Below are experts of layer 4 (counted from 0) of a mixture-of-experts language model. Rows are named router (the router's row for the expert), gate (a neuron's input weights, with its number), up (a neuron's input weights, with its number) and show model dimensions 0-191. Each number is 500 + 25 x the weight over its row's rms, rounded and kept within 0 to 999. Numbers have three digits each.
Before each expert's rows: a language model's description of what the expert responds to. This comes from a sample of Wikipedia text that the model never trained on.

# expert 2
Markup and list punctuation. Wiki structural symbols such as heading equals signs, table pipes, list dashes and closing parentheses at line starts or ends.
router:483465491452452495512479507571531480543512481456498530486540533498541483512469511483549497452501512526523524500484474479457476497495547513474490497473499513505461524530469531480454505495503530514486518533484469520493483464519487493488521518470527513476534503461483505459500525465490491511474467509507543503495546516508502475493486530497524459504517467515492486511561467522519496518481542506455551479484527534528502475495495516482490522495517517556491486518515479473487503481500560492457470504542501515494535528513485469488522491506472468460489505492487487536517508491532475486
gate3:525515497499502491553451489533500461495532499504468508475485478496510476480481483484514493494527437524498489437537512503532519527473504498524458513480526461531459518488487500523496505514509504479525522518477500495454496553512563527505526524566463439493495506481502468484515496525521537497497489499477492472490546488573472486492457517488515510543488538547503472496519491490471482531509517505502495510503520497476508553509483463526496482508504480479478440529452520517493479483464501485497518449471484500481487508518445510509473506468500502471522523476516491472527489484500496498
up3:481529522515505508494539503539518517535486496464493478460514498493484501518477481523500515513502486499500517510471507494463515467493485500538491451480467487522502498455481492432547528455490478508516510466532539457476517486504453497484458508495516581518541496432480535499546453526505507541527491561530500532523510505507514496490537515488519485466509490485492508484461457475516541516504488486470506455566505511555511487484501477489458534530485520507501518515491492499494509484525521519491497503498478543535506466509476478487491483508494493521477470495449532485514486511498517487
gate4:579495501492543475455440505527487493475509509536490496538497506464508514539496536466521546466547496478510497491503486517513516470528518456503480541493531460487495522468463527514406490526470498501536513521521467536486509497510495502490506527521520500466484515483500529475479519475476478466523507478483508461512489488523483509522505500489491471493491433460505505509506485507490506513522472481542510497474496530520528492503482485505505519486563477496477486554483534486494549486509483479497431493513497497495466526495517488475495504491479455499524527496467534525526510481491478472
up4:498436479503489499516541478467513486523508477450537526434474516513500499483488453507487494540500527478514484459497508499476467541454515526524529445550490489466472426508480500512556456490512497479505505554470494473503498481511526507473451514495491494504477528519503466533501514504502514508457487525472459510472496503494536523485491482551515521511473516505503499472515519469463485493485540492470483475485541519471500499473518516500534475493489485483476509478494484491533463558512539528506499515489506461491512487501495534502524514501529558510512472481507479472487464477504507530
gate5:474475467510487530478504456525522507505533518480487506510488499540513530500491466561514476529500497513505522505506486485507502465497502495493506516511491490466538440444529555539491463510474500490475477447492494527491508486473501524519519504511498506507504459465471483541533503474465491512461509462506519440516466470494514451526506499533556480503513545496513505475517507533486476478475517543504514491457494502508557486507496478530510542437481483487508491509485484511483533507509529487540480500521534505529448525505532506494491555521479516529494483504543497525467487471548511522
up5:521565525493511453436498520481506564471427508527510490527515479461471514477536493502494529507516504513534497477514487496489469486479500493518509528515540513470441475498556489504487478463507489497485492519480484479472466475500493501492469489506466492510477519526521504523504489504458530511521533530446463520444521485524509538507526532481453499503507521504511498510491526493469513518528516457481452483506485476454527508488524456484444497506514526483482500515494499496541528494532506511488471476479450505508535493504453495490512497494516456510524511501474480466532520495458524491
gate6:502509522490492489515499506503474464505484540517538503498460485464510523476470507524460456468517463505524470541484519497489490505498496501541515521493492496553477481452512519461534530492510493523481528514459435481464504532485526506539463521486520490513512498454475505491473480489530463523489502496464527501449510513493465474500530527469488493521502490525524485517480461498494505512484510492508518517502477488518426482494511466494474517547508512478515478536502541507536489473446433491504497472501504463463498498483531476478555557492533487482477464528529528471518540484493502489
up6:485541480519442499494494519545511540536510508507519486529485448482492510506508507523485494452531476475517483504502526509482505546464483479476475511475512527528520487484471483502474489502468510492480504483439507511477456536467499500548492531484542544507535460490422497471474500480523494495498519476512504533506473523494487501525466471470547519497506540504502481538496502526492528495502484491522510461526493503514509482491496474492507492539546546516486483441520489490514488531513478486537493501473492455454501427476519547506481499527541514480458514526516539505475510523492503503
gate7:514440476539488532533499540525506468550515486505506504490554488490491475504479508463473506467477460497503471534529502476484490528508495481458495499510502493527488515486461517542482474487485482491517520514532505510476478457500504472514526468463491518487521512491534482487497520514506493545507526518512469476514537492506513503494491495523509466505507456500576508491485464533531526484504551511512487450530568504480488538539522497515556482481505490513494495544509545543472482543471499539514492503534468506492542475483555527501471503506464487496543484504474538500467518492490490473
up7:491543511482484446498467530471489534499481532485506482556486512477509488454528493457499507528495511496499492517513464475520529536501509479518499504479471443470533529536455490495511509493486503530508493479492511490465496484520530522516454516505529479488483518479496555494475477514451528463526526540470530463453489467487536492469504480500497547488478447457483452478471515490466507489488512493524531516523470524516470452504498477492489512505504502511491443514516484460512527510543486493520469502504528467530481504502531484486494534497522513506473546556492439492494527475476504497
gate8:472555567487475510496505527503535477495515539514493476468470497521475495526500496458502482502520481446470482517463488514532480520550449463474494501497496522511499512533488518505527547524522491495571491535472452528492490510523516488514517512538473458506524520474524499496500538499516545501517475507452474525527470487504497522506507542506512493546518469517516518563511512492484507518496514531510512469505479520541511547525474493463503511541536515531512500499540551486494473466502505483522528471497492481502459480528505481541469524482536523489475486523476506483483513504527507458
up8:499529534491525467508503518475487509479480548521502510500453485474497526501523516486537517470521458501509462488490477517519488514534500497497484509518485493461503513559514516506472536494522523484538478512499504485509474493539500520522530562500490479541513520475548501498505537535481552491509491497485512489471511474521485510463469535525487505511494463518507520490484506483471508526574521537485493499510509513482431510520495529496460472492507523477494478574462519495495527481556493443530504456467506528461449517515494481505458473468506500489475483493523485464502539497510514460
gate9:548479448486520483474479511502528453520490458511510519480500496512493444463492518493452487485499509466489503485490452480453547510508490471461534505529472495536526493456483488502475501547494517480506538517498494510483462470520555470477508503489495477529423463488515507458504499506503496470494500482530501519492551502440515509524470490504494464516550456513494507506482490496524477490512514460541491514500497480487465532472493503523533519520506541523498517522537493495490492506465488515515504500507536519493558480482492479477513546537549524546547505515493517488485473477492502519
up9:512460475460522522500520467500484477507532519542490492460470508510506484518486471526465492472509528455534473481503521525463468461515517507525495495522497516507540494483486519505502464521499518444507509534554483567519552440521512507486487515496488492521482521535478509510518510488497545469470488443499484474494487495531493468543479481446449493494507483479498509500568506523504482505506511530521509491514514518475484481506469491484471440452531514488436504495488477509479479447500488524500517517507511501540496494512509473510456519470530484516491549526474528518514493509495525508
gate10:493488484552521465437508528493451469428520476539502488495461477498515500544480516472511454480516476514511489470490493501517524484515501531486514518517494548525462465519484517504498498521512494471503479500507520496523548508506519496527497502471524512498538511472528536484445474530510538538475502490483486486505485512510512489501501495455487524534524513513487511532490472492486491553478444484527514508470552437507506480500486522502494442513494544539529492512525467525496502461497515473503485521518511506511475450513529454521503487510488455483493472516508549532506537534480522519
up10:514488483500518514497492531504451475521516475510530475454477485531501522530478569494518477422477495479538510512473520505510516538485485536445485542516516470511501461480505513525484513507500496473476499466460516497534486482505476493556521478544492477439509489520494483501453496491480513476479468512522509474463499471468484522488531508531515519536509490496518471516505470529485503532474495491467515505522545474488522525466487508468447467504509514508517468512515487476512495499535486500472484500522522514506546471513474480503555487518526433468490445486512522527499524484529475497
gate11:520559503495485494495473538485522512466516526499496510474495485518513483531492514508515531459519451469499491486515507477494482545466479507513511510502511455483505501531510540549480511478539504512484509494429454522522505513503468537509463535539478474478549481540491497519475502526479517467517465564479510494487483520517505503512518488492459471483488493520510489526517493453491502525498516514459532564526517534534520485512545468539471486479458484510483516532459503480506499506486487514483526478491489523505461515538467524525526532441529477487477481483527465492497520540505528478
up11:455468526517498496517535461496479486493491558471511488524504540527507485505469476478475502554500512532506498520497505465521503476518506513459487530471511466537477519504508507525459506482528518502515505520515549472555490545488497512491507529497494463479435509496500471490528470551524510484490476465490479480522496459482477494481498508529488511540491514503459539435486539503515513504500540513513486525434466514491441492493510511485469509509492502461512502541493491509482515522462513505489512500486474583503487526486527523543461508504480502513482495487513530565512522517505487496
gate12:500529486526532511518482503473460488477444537521519479500508512479504514503500556481522526484519475478496509483509503498538529513508516487502529531490485511533498501538529455528497540557517489531500521533520539498511472456509536511547527525508540455545513473517536489511519519501492494520504505483469495526525455503541539516476497514500520478500512491512505505526504490484515507496569529474477476485436518522540511500444485513484491518468490501510556499512527490503511509496502488434507518506507514468515514487490559537505477507548500552517489480514499462547502506510558504516
up12:485504510491517507485529526487563523484504548492484503515478542503480437498463476507503456521523503503467506497483494518458491475505498485463457517504480527439498475490510531488480526523492510512472539488485483503490505527528517471475491518493510493516526531499484478489490452486465521448527471492505424479495493497472492516504498560505465553547509518467497513514500548503504484481477498519482512536516484493495507467523492501547506532511519516511497456510474509479484487511491470534463467488512443555530443521467489473528520497469485491477524499484512546493466497529494466525
gate13:485553472492497483499501504546516521524489476498513525498532455535527506534516522522485473444521489465488477504501501542476489529460467510477491485464452493506498504496509516560464482505487474532512463476496518514525496499487494491533531535535544500444544502491464471493506526489505484486492493498516530510505466514532508500549519497533514474476505535503506486540478487515510524507497508562506507501530503510549456500498508546551526478521510550536500497478545468488500486495487509495499515501469514466452520517480485463521492487523511510459548479468510523448441478481517520491
up13:486504509514482455486498503480493469486530504466534498455571545515517502499449526468496536492499492507474503456482482508485508506502479513559502492497528508528515521546520514494509519529498488480520447505468446496477487495474509515493478499474486500529524505510476515496477455498467480509522484508500494468513502488457487493478467489527481508504565541495465488452535504537461506508513522479519526456481485470495513477461528456499469457477521448465505507471480477524551511504475518484536506488547470498523507516498516478498510543479487478542483525515508444521516539506518458501
gate14:493484512511513470539516463532515515496524549529506475452520499512494433506496501496515498499547513476485484514504486453504513548474501522532500459486537479444560473464501516527492571515546509545509476534486491495534488506507499491464507524497549534503519481503468502508507500473525472497501476515504503521549475489520514495518496506517527515510482536507519457469518501505500505495520474528519506500462482487533490443514519515454468494492473471535514510496509482496517498494488480475502515474486483514491522495534471533498481517486478555524417467493531521500504522510516456451
up14:507498511454487540488479491477467481482500530535463504544477509554500490530482464481495491504516513500495519452534506475461452449531473483498541517492483497532467540523490508482505444520493497526550538483533498515486501503517506476512464498492500482520509509523494512520467549505507534473514534518472480480514482564507505533498492485502488463505554498507499531488523474504527506505497501535535484491504499504522476481487464485488469513506465466512507535460536486506492507495515536461439547539539472490500488450468513535490515496491538531510544539516460476504523506495490537520
gate15:466492555521535532472488493500487493504494499509475526497490467522485499508488494434527496478529528488472490477503473441532507504519481493510513488518529462531474530470511498468489511523475523457478517481455521520498489498511478503539524510526541497533542493451529529540459520489530493456509497520496535523481545472479474511532512541529539508496447494507526541488469495472497492521458474508493502523542505477478487516451497452505492507528487463454480515532543506481481491467449513512542480478465472525495521459503497485499486509498457501494503451489511498516526480488460515486
up15:552521472508494490504504531557534498493522489478494493535524512503477490531447530512481519489506534497461503507521519486515469523532500520505461505505523495509506477466492536532481538545525453500553478504483513506481510543532511504502472502542532471519527541477511502511521542470478487494522505468504486497511460484466511493518521546506494502539553544490537494513482477518519502485505551506514478511471488478511508547496509512485484507497508540474515459481498473580490471513449485510519489468440483469517500496503539484524500493489499467473524552513465502483499486491530545461
gate16:462514514483520473485476487457506481517481514475533528453479538524452468503489479487496491492468519488532528513521468455486525531480548486532529505513510501491494480460498488479510478498519502529447457532468489508472480506534509478544479553531482479443459473519483522529484525499468464548493494521479491489514492512492529528500517486501512526512472515476462511544485527488544517483531507459492486494488472503498476530457504494483545461524509502507511509502474459512468517531518495527534476481515512485462472478477514538476492503494519552498522493542458547518486489502441505484
up16:493522499511469483498471486478475491482455514562474517536443528537474503514495502517502471531488484484508511567519492498524480471534507480469554524517483488480471476506495483496482480503472486529490474457517535484487541537532528467541499544515509470467484440459479491517521523466524445493524569467474527483548498523482506550481534487535512477495446529458517492514469500493530517480472502480501506537503494501502482533516489496520523527527482465480528489462525505499515521497510484502521520521498501487483545477476474500509476505521490487506515529485484507478469499467484519514
gate17:551522505532461511496520482513532525528458520476447523534462527487520511533501483487479525545487483460493486490530505485511474498466472500509530487508518510500527503467486454507501497514524541528502473512539464502474534458507489559533477480517494554489541543476479513465530505510501536523510555466505490461542540502510501487505474527458488518467545537488489483514531486492475531506519529478533521490496523523496514473523486492462501466495496488494486516526455484473466511492496486514517515523463513481528483438517560513505499458500506485492461489503449493481509508508523500490
up17:457505543532484499491465527488511506469463476533488538510542508527506510505445472497507519446522498561500513458521515491572493492502505469521479524475490462498515526492471514489454511489499515487502474552485479514512479529491554484501462520480516465507512486502519492560469487503473506461501551472473471514512493522521582499463505469509472467521538450511488513487504507459493485464508520488499476490482463489506473534471497522536497511480510467531474514494520481506510490540486483497467464484481503528483494516514497500497533509474477484485475464461502505516507515496478552518
gate18:500454526494493482485498523511439484487519482498504466496532469507481468452520508457474515470495499475499492474511517514471521489515519485549530495467518481503501520497509494476516504485532521463525499578497504539471528457497503511530491496510467530544542540506530524534502488461475489499427463508476469491480484472520476495563488495542499541523475478488502543495511483494508478522505484505519477488508501511522461477495527470493510462505539486502500515481498512523502486496467527485491510481497436518482503491516514487564455493546504493508456533490458481476538485487505519547
up18:504522504550475509474495452522500505538490533500489470520482508507458523509506495535483521528554481504521432504489481502489478503528527495480524455537551481489505472480503473464455489482566543493494484500476520508550461511488520481498499490486544512496471539469494441532487475524508544477492487538524491537490484508506528468478491460482522509499462510480496535493513519492477507480539489486528465490488450504526478505522505513454539506525506514492529499433514495494517467512487541496490527515487508462513543483525508494504522496473495489532513524456458509528497459528519515499
gate19:504492548481526483547494481520474494489496468459533501466496472536475496484514524546504506482454506520490468522485492534484528526449512482463498498525460502530470472479507479500525522497494508468503519521510566484524530540463485469521531503505520485525500495427516455470497496466529488524497506432515515542536501515437502525501500500515498537498529521477515510506480505519533477476469495524507522484504515512476522483481530567516558486545494518513517501476505455514516467479477438486500535508473534501488493476462506517493501480492497515485504497505496524499441491494489504500
up19:496487502480545504461520493547509470500506506479558493461546456493481450485481507569485509500449512519513528484529472501485483505489500521478483508480455507484517499505520522555462469474491483532494531528463500514515522505483503505526498530528495504544465514527468477499496458467474477496534473501500507464504488500509471479477527500541499485504512517506553492473533530561481506517510503518504493472509482506520500433496508496486494512484502515481520478501471552520537483511525509482471489457546479512562465561502492475473480536481500487506517520517529477515507504517544498460
gate20:487511503499525479523472522499561515520479548505549514534462532513456489491490484528516537493536503519546465533501452522443517497506486500489538513490496486484466520525512447494480534468527509494452515486487461505484470500520503456514522499483516462490499499454460491511506494482480524488458481529465489542526465507501529485525490511507564518509527492472476530515468499498468510511523513507535480505531468501506502481471498480530470516505467527488497516495456508518496521518512499518465507458489504463497469461519463469488488515500525502505471486468462496504570530551477538485
up20:492495492542514490515509510527498466502532473484444429492502457501551473507506534482488485468506475495468516480521512489519487478507497466513508502562515523501457481502495446520471489473519423498508485499503498503490480486506467526527547495498471520539508493510534505515521500492511502482495454469512533517503497545475513539469516508495466541476491467488535473497520494508526540476480507500473476535524554518517531522500494532500521510503524501471514498525510456483485498491492490487505488470524546449490500550475501507511549520483472509497552468483537510443491497483480522551
gate21:556478477467490468548514484509497486463490469500528506466497514492513530484478498493471469480494496514476474515493507515561434521470493523464522539490492481473439515535505532454500515506544491474524505522476494506484481552506518464527509466520502510477546467481509495460484543461499526482493484516467523505517527517484524494473440467493548532490502521520478479488544488507461522545497460516529524490522499512467523488495483528439490507496504523469497514488486510528478485471514468472490512493450509438484475478531465489505489508509475518522511500514502515513516551509491503509
up21:534552478476481495512475531482482530444496480514541505481462522468520543472484509506501506476475521512475533523508541518532506508475494509455476540529466483506492526513498519499517513480529490496462470485529468453457533506495490570525464509497486475493497496494480548496499508526482517530484533492488499444478493480540502486521508435474532482488473546486565487498501523509519530500473532503530453490511464479534461545527492570480516459526489512464503506513455496494496517494505486512509527520510496482493514493466516520516459493525512489507500513514480518505496485536504462506
gate22:485467493493536490435512526513519461503478515447527492515520506448469541469489466504483505526448475498518497532532506554505512501484471491500463483481514490520462492501481518523463506495496498504473535555489538496485525501480514492491458513487471491510488515486484530521550487497457521538510510501525483479475467467495491481484484513517487484538489515471535490544503500531528495510456543539498511438474464521470455495488563511495471512553507501511513480530462528500553485502496527496512474477510495508506496480473543488492492530460472470532510485534494509516476534462513508495
up22:509517543516498533500496462530485493512526515538482534467502522505519440506515526500498451490511504485474493464527496504517470519547507519451534495520523503471538486531504517486506527540524500512537513467504472499481490521501520501518488482531506505517498496549507462503509483543529506479439468511511499505521518505525479486517497542497536487487557457488504515533526534534501487513528484427502468521496526507505538517486486495530555512519419497514496499482514487478460508482503502526453537533503487508489477507501505485539559516487532503501543529534493513502474474553494518489
gate23:495467521523554524527520434536489513482484477441521487490521492552538472453516514513469529503483504493550510491498468538482505511472462509519484532504483434491479512495513489501534510494441494486482541544503472493502471503470502559535540458514485514472514530513482467489494485481536489475500489482524522469531572472513465498488507461488512514500490529495473493473511479497497537497458473532504494491484521516492474526496459499480497475568539486512500497498476499494523524462506509506478516503493546524474511546506499533489506536495528515525504506477501501495478529500501486469
up23:516539448504462501507473495488514513484506511486481526543479518521491526524496473527515495500457527482494489472533483531462500495515536519502511416516515505475446487511487464529480490498540453554512471454480559512475498514489518495509495513515495507539475500518506520514544489479479504490466502474489517490490490491511505475425423548470512525446488486467541475501505525464492503484504512502523468514479491500498506491485551495494520527512467478492512431481483508521521510458540484483523511499489531504506538507489529490502519482511527507482517494533478482461494504511466497530
gate24:466533505515474506505492485480498474525496492488490523538494470502465527487487445492535511544515481539528471530475492508526463504457521543516469508480486563499530525505490502486514525492489464499452493453513533508505504499480479493483523510485469485460570515472452485513512517498486463512480478494538516503455469508487500480527525482481499470446485504504485515482483470542527497466482493517502506517514475522508431513530452516530498493508550563478444490500526422485510523497534512499508502488487482489524501494521478499505516486498511471496512464465454510499483481473503478483
up24:473547505516517495505510494477506453529512523459453534538484528528502522499486489534511500532515477514508505509512454518476483525497522512513448473464509539488531533513517496486527507482484448467486459460486482457488523528487502511493493517502484477514484453481457516499509489446458459488490502498480509536466502490460554489498498480465544471498548527489474471439474495506518507516450515526515533468501474473508490496488490480526498531534535548478485493508465491511542534524530503522528491497536531539513467539501489498488497514498508519498559476511490454508469508489514490480
gate25:492481531491527551527495520491501471508487479503504468557517510482519500508487476503495512490485508517471522524420520475470479456505499520470486499458518540492474556508466521490424520463491468493508517537489527493525550482548488475507495519480482491513459497476500481477498488524479476529504504514496438482484484464534481513482525477530500461534503510520469495510514494499480500516473474539516462502472449525483485461539512512492479530486517493491469512525524544500494503504491480482484473511529475520527412506479507523499494509494484481489477489520531472509527532501536515548
up25:493517500513478486481483493509479513457470515518511506489471517477502510510530536487508477513488489506524485497520497501515551502493492493525535466532466518488487503537465487479586499546486520516495529530514466498518510482521552517474473467514535501515520504489522505498465504496500497466500489440521481560459533508478500521486491524454511563513474486499505486523459493474502450505507471483457508540528476481430500539470431502479469509506507530477531506496500523474521525536495481490483520445497528484500560468498480479493517491496500536514494504461514511525510489467466475517
gate26:497460489506504522468519491482490490501489506465515514538505507504520521513473459479502506497466475495464501453525510462492529534504462522511517555537501423512486546479507511508462494455547524486518472460495506517510475466505525538569490499522485492496498502552531504499534529537519518501477501503494495497510492526536522521508468495506510496492549448535519554480491457457486519487488528487488505503515543471507452529532512521548508474501480523516478505504450532523450449509499514466480481522505532502488494520519506517536501496491496515499478462505524499468501518531483544510
up26:491484454530504528526481486520546541549504497524546486484502468506478530557524492520492518504477530500544460480503499496516491516488466517495505513518524492480513530456466509515530523515489533476450528514469516516546476528504438517499540485506527464447558476495489489484480511493507514488479496511513495517535472481467515543488490506521494484497489485535520499487516532512496535479440491502459487533550514485496485489509508493472489516534441499521512464504556529498532473522504445522468514470514509474507524521551453492523504504497476507504485524442518506488503482521498504496
gate27:490481520518526496479501514463504534487536488492512500453517516490500445527476511486518520484496527467544518450483485509523494542466463447555504500531496497489504509479490493523500505516500477542543504503448464526505515488499511515479510532458523492516491508529464504541472490480496476489480469445493482496495547492474563471499472532484496504504515501485502487457514517501481527465510527505478511528487537479527488471523462547495495498475535521535513517517438473502531454499485545490504502454512509462534492528521488511511439522498508498489464528525500492442516524478475482476
up27:531537510503518474474462523500491522474473530481527483522519526521509498548513461424540533474450486516528503465501545459502515528478517489537477526459472442437507500518492528527502503494490494510469499494509488500468537466492480531522468495498509517474529495492516534506500514519546516492505505460456466458515516510555485539472510522475558478518530526501477472530512533508480481503507481502458504446487502530518489500491563483517461527496452509470510511521497495499494495515505513495480504479498507507501489486507495473539471480458497518490482517508524507529526533476489521536
gate28:497503479543511493482490516510543519511476495502489524524523549529496491497470508471493503474470523548543508492526468505510480535501482499487474524513508453536428529519473463494440473476527537488471520497468512507485466518480489480512517529481518504493495485484489554485470491454513457530513480544513486514525507539473475511501508475545466494498491493487504499499522526552531507445503486500499490517478535483477484549537487500509552504507533471527534508475529471480488518487468517495554541511490500496490542486466528489478453476506497530495534509494450509511469485484451495481
up28:499506524500521505501518524490502521471461487497461524502447497482505511502478510459492505482515491573478496457460501492543510493509486483507408510517537437515470539529493451488457499496472517452547503497503491530522490502488508520454502481520499461508522502483520497491495529490499471491524497501497510489491515491509424508540492530493426480468487549473512513503507494521499482492460502523521493546488548504488475530499461474494475507541526483487484564526511477544481499505504480497540488498488478480497472495496496472512496482509516511526487529496477491556516475504495479474
gate29:524473488483475537479522499494527479520506523567467485504491482524488520527532496505528492488504511489490518478507557480452491448520497499530487537484541497507472494466506489465490467478478478477490497456503469534509500503523443464500531518504525490490527503492507493515545557472526505488506538496519494536497471543544479505553491508470504513495520501501466486507505484471531493487469497499486521511536472502528484517537471452523509546492505499518501560498487501483458493509509515529514495515472478464481520512539459525519504475453513543528584517534495508517493470492465490527
up29:512517537480490494506486532487484505503520506465505504481478478482489489504534520497467514550496496482530489481516487531551494521530525521478483483471497511508503490584468493523507481525508478512542528519534474508473485531524556516473498541521469511500505534525542476484455523510509528475511464481478523494541491472462483467495472509512467466513488485515530534501495522541498512519534518494499513498557553516515470530462487491474501514544465497486504487511576522521501493515538481445503486501498520547503521466509467488534506509511488528461464531469449495529500491524508531491
gate30:485531518512490490474489487527472477498474517529503478507478512474509537515488488498515516540555532514492505482525518516487491468483463540529493535509523507469480510442457524445480526487466490475496513486517496510505510531519511536487530495511485473513521495508492514536471504528497499489492497508474464486503507489504485508507512520452470539488509523484476521543471460476476508526521502445514518524493491537472463496537534456532475509467517542518487503535527464451460492458527479473438508536495492461481491499519516487505545489466551483503541484439527487440513501521528501508
up30:472485500511488502504476485513476478466486530521500477538470516486481538469532483513499501531516538524493500506483511516476472485491481513502491490501483519451451510510465516445485517495479504496485516534503498526447540508522512497484516528515483535500498516486495471531471510503516468503487484513457417458509507459516511463519532480466466542476506532517461542522480501479479497520491489521517495500503454528453439461533519469514457523468486543525491548470502451489476474516498467499468507515522464503484522509516513499483547503497514517501510493428535505480523516482536529500
gate31:503468540503542527491498507496501464498525517538493542443488465561477479492508487528470454473516490483507475538497485522512515482521463510518490490546514466514478464495507483451474512500515526502506519535500459498502492560546534509546533518468479462498553506499507452512495517530532524487486542524503477529509468506528491472446503474499487514499528518503504516487466475495482494514491503532500520522527482533484481492526450488499491488494515497485507550526477509484463482519503548505516527517485487475499491529511469528514500505479541521516466464449553506489511520531501545458
up31:504473506532473503510506467517482574505440484465475496499539448481496503490484523514526516505511518499483464458516488504537508538459494535470506505501507460483522528450489494481587487502478527474506479483471502528513510469478477510453506458497495540520512533489538480476525482523510486519515498433545553527498511570492515482492517508510527554473537518485508478456513528466489483477468504501515511512481549502511492511510502498484518460535517503501512520484469493529527502509476492462519515477515506521485492489511530482472502500508517506464482523439486475514491486498514502490
gate32:500525524492500486479492494474443494477528512494506521473530521508538502449503516506505553442474436494509477508528462510458465549512501506551522479488511523503497473462504472476479504522517468563543518457450458472523498500483479501502507509488530472495504453526511519508483511511480442467489468478496513533488533489466504522495500475497503455532489507483473479490521507498526482501508476504498529510484496497536482513496470490468498501534471488510530472541525483521507538513447513480482485504489559482477494491516511545487529477505502482505577519518508510452471512497509484484
up32:497511537495479464523509499468529542490430486509518491543477525520496519541487520442479531516502530513485521487518484490510543506494512456477480565487470510441492482511526471524502530515508500517512478519504543492466482492504555490496502531529462498492492520521531541482485480504499550523527505485476487468504494511536477524519501495479490520464476458507477514545507515521469529483514530503551466484505534481480527499459507471483493474533495541471483554502472503449508505544481539474520543478481493532511546496482500475500513479487461509489499506511475465463527523506499518487
gate33:475496488492506517486521481508478467484501486484509478496549511510492530502499492545522504494493480495515455516510491542505488492464437537464540483520520526470490507465532523541448538500552500509510503496474523522515519528505501462526530520510499503542509468529503472510488496531522486503484486449491511495496496444484472480449490488596511483484495518489515510509508501513511522499479522540501494502505503494456508500523527556555541533479469530517516466512538528501472472476489475473479498505489550520475484520491498503517531485473481463507509440470540490451495502513538507511
up33:520458481489494494435493500504515532487521509496482509483484469483506499475532452469548449475493478464480489471477539481538521465526480512502476487464515483534535535480482501501496512498487547476494483516506517480519503482488484543467483477489493522515505487534524523517483482501489501477507525445524473480489513500478490501522469507522516565487492485509469517469506480475472488485476514522503491502508521493469470511502544485542508441443467488455471493532449463537500495493494461480523471516561490475506502506486531512493504494508451502485485489450482527523515530468485469565
gate34:474492509476559504518466558486510487515486505465512500458493498481505528466470497501470517489533481456510529498518439483508529504491509528505443526501471458516485558504490483470501507496492502542484484570521520524503497487496487511482528471509495474495528508511495481506494516479494503534504458547481522449439482524487561486522489509497501486516473499468546489494532490497562488492531498514466519513514536483474458542499508482459489506502541487483528477491486492484529518499513478488530508466507480482507519488500551505502465492501563494510463492547513503496485534489465457477
up34:494488506544503468512514489525535459564553509528494501508496524509505433508466518485505462524490502512544511478498517500473492480535485455502534447506531490466542468521496519531491490539536517514513539487493496490484509465501519518457472507485513484534482523511508491521565471512474499479504519529519499519496515489457447510515498495484522473502543506480480473483546528510521482489499518520477521504499479523495534435506528538511533527481490446500483479485487492522527496528529512538487522513507465497517537496468517497525524537475559543508475518533455498527509482492492527509
gate35:533508464493483512497532461473497511484457488511496490473525498503513541452519501541484555447472476492497500509504500480503531486499481527550488525537526476535489472459501491523439505475482542497516455452513501485479508483592472503497508487499474460529556476509495510532511481490483518493527483512525456544484524501528510511510469518523426511515500532498491443481540501475509531479513498461510494547505508501487510506534502481537498487491472515460504488523461507489477477518455506462506500511458519481485529499517492507527492479502488492463496482505533493487504526536486488501
up35:512473495494502503502522474490486474491526530468460502517509531524493510497507473475498477517485473482518493467507500490472515487503517521526500506526512481489464517529512474496486481519505498489471460511488483540459540466486460541484527521541494523492485537542553505485524501503506498459519498463514408504502546499485478526517464513483478455489473486522533501509497497509484484466505470521473513496562477503493515498496519504485512491506489477489519509507530523510482521460470521513545496511516486543498478490479513580515550521520460526505519501519490512513508489460450443591
gate36:516476558442525520528455512454481519472506516493490497498512476503475484490512477492521519509533514512508463527504485461485509504555503499521511529549528498483490535442468499461534508493546499529498478533476505549535474501480503477509546494483517480501501447505558487538507495476531514496496482498482492495497491505490507512463463522487455523495481488503507487491519507466521478452470524510489496569476516501445450495501493500511489504514497476515532498504520477504482534511452503512499511484517508520490554483491474490483483484523500471491470493496509437454475550469439508510
up36:494515502501466525478486494523480551536535508450535517500513547515489505523519504503482504513441401456558500490550469517511471489517489494470493461515485493495517478526471500541500494514501480479487502497478500499528522474499521509507483510518454497488472556553485533479505482519480529520501514482508583494467509502520491515480519477534502490541482484521514495483477501480492503524476503520478518466498518470489531547530505514480553525516495489474501475519486535461518488527528524539507522513480535504482547520483523538504525508501513468499498507518473532504493456537517489517
gate37:490499493496532457475477482529505477516497493500532535480511508483515514477509475436512534552507504501515464485483496455496512570540480524497479494474505493537504504484469486500495523489501539493469496535510506515512484509462496507465534518513521481476506449491506515544492540509547527529480509491455494471477518470489508518512526551486454523522512524535492486462523498486472520529463491510488482537456509450505450466531551487574460482520493506502507488537506496507496493547486493489488491503525470528506517505511463478457507563446513499507486512528482463501497508487482490491
up37:485479515492473516556464500475531490491489511504519499466510447529508458471481556508487517537526488506540480454513457508480471497451472506505526532513498499505505477496518503502449511478531471519468495530461520504513462515469544481512495490478469456507527523564500496459526517515506533493492511511528505506485528500473490500467485509497461517525512509510498477483495464495496524534480533524517491478501546461478483527535482478544492510498529462454513503538491508504497479547481547496488555478477488475464493525500526515509515512486537500506486557504482482497503466498492424526
gate38:487528511443522542585497485479512518508526482506489454472518512488471524526501497472528503491498439461549495475509500509527502511478473470506511488500496544497475524491488504489499491562517480504536481481485504499456510522510495476548545502480487468499549481508540531494501488532451508504528481483456495503491527520519515550491511531503446517511524509491492502511488494507489540528509505496502507491481530509495514494509500494496515501502529524502489475483477475502495492489501528462510503505435465435510437493524565460525510495522528491524465486519520451468501524532516508535
up38:490506538462480538506494463509471497480498506525506484503484494529493474506485536492508474529539478538506485504500552501463461480512532532486533495459508494521484520549475490461546456498515469524450525470529520513498553503479472506470529504496503476499481513524507503514469488503492453516466455488478491494542502484500457503523510468519455502529514504508456503535467485525499481474489496485520493509489519502513517530464495481500530540508523508524528538485569447525481541474501556531508529550484503516497548496476544507521535509527488496533530533492490480481510466501477473492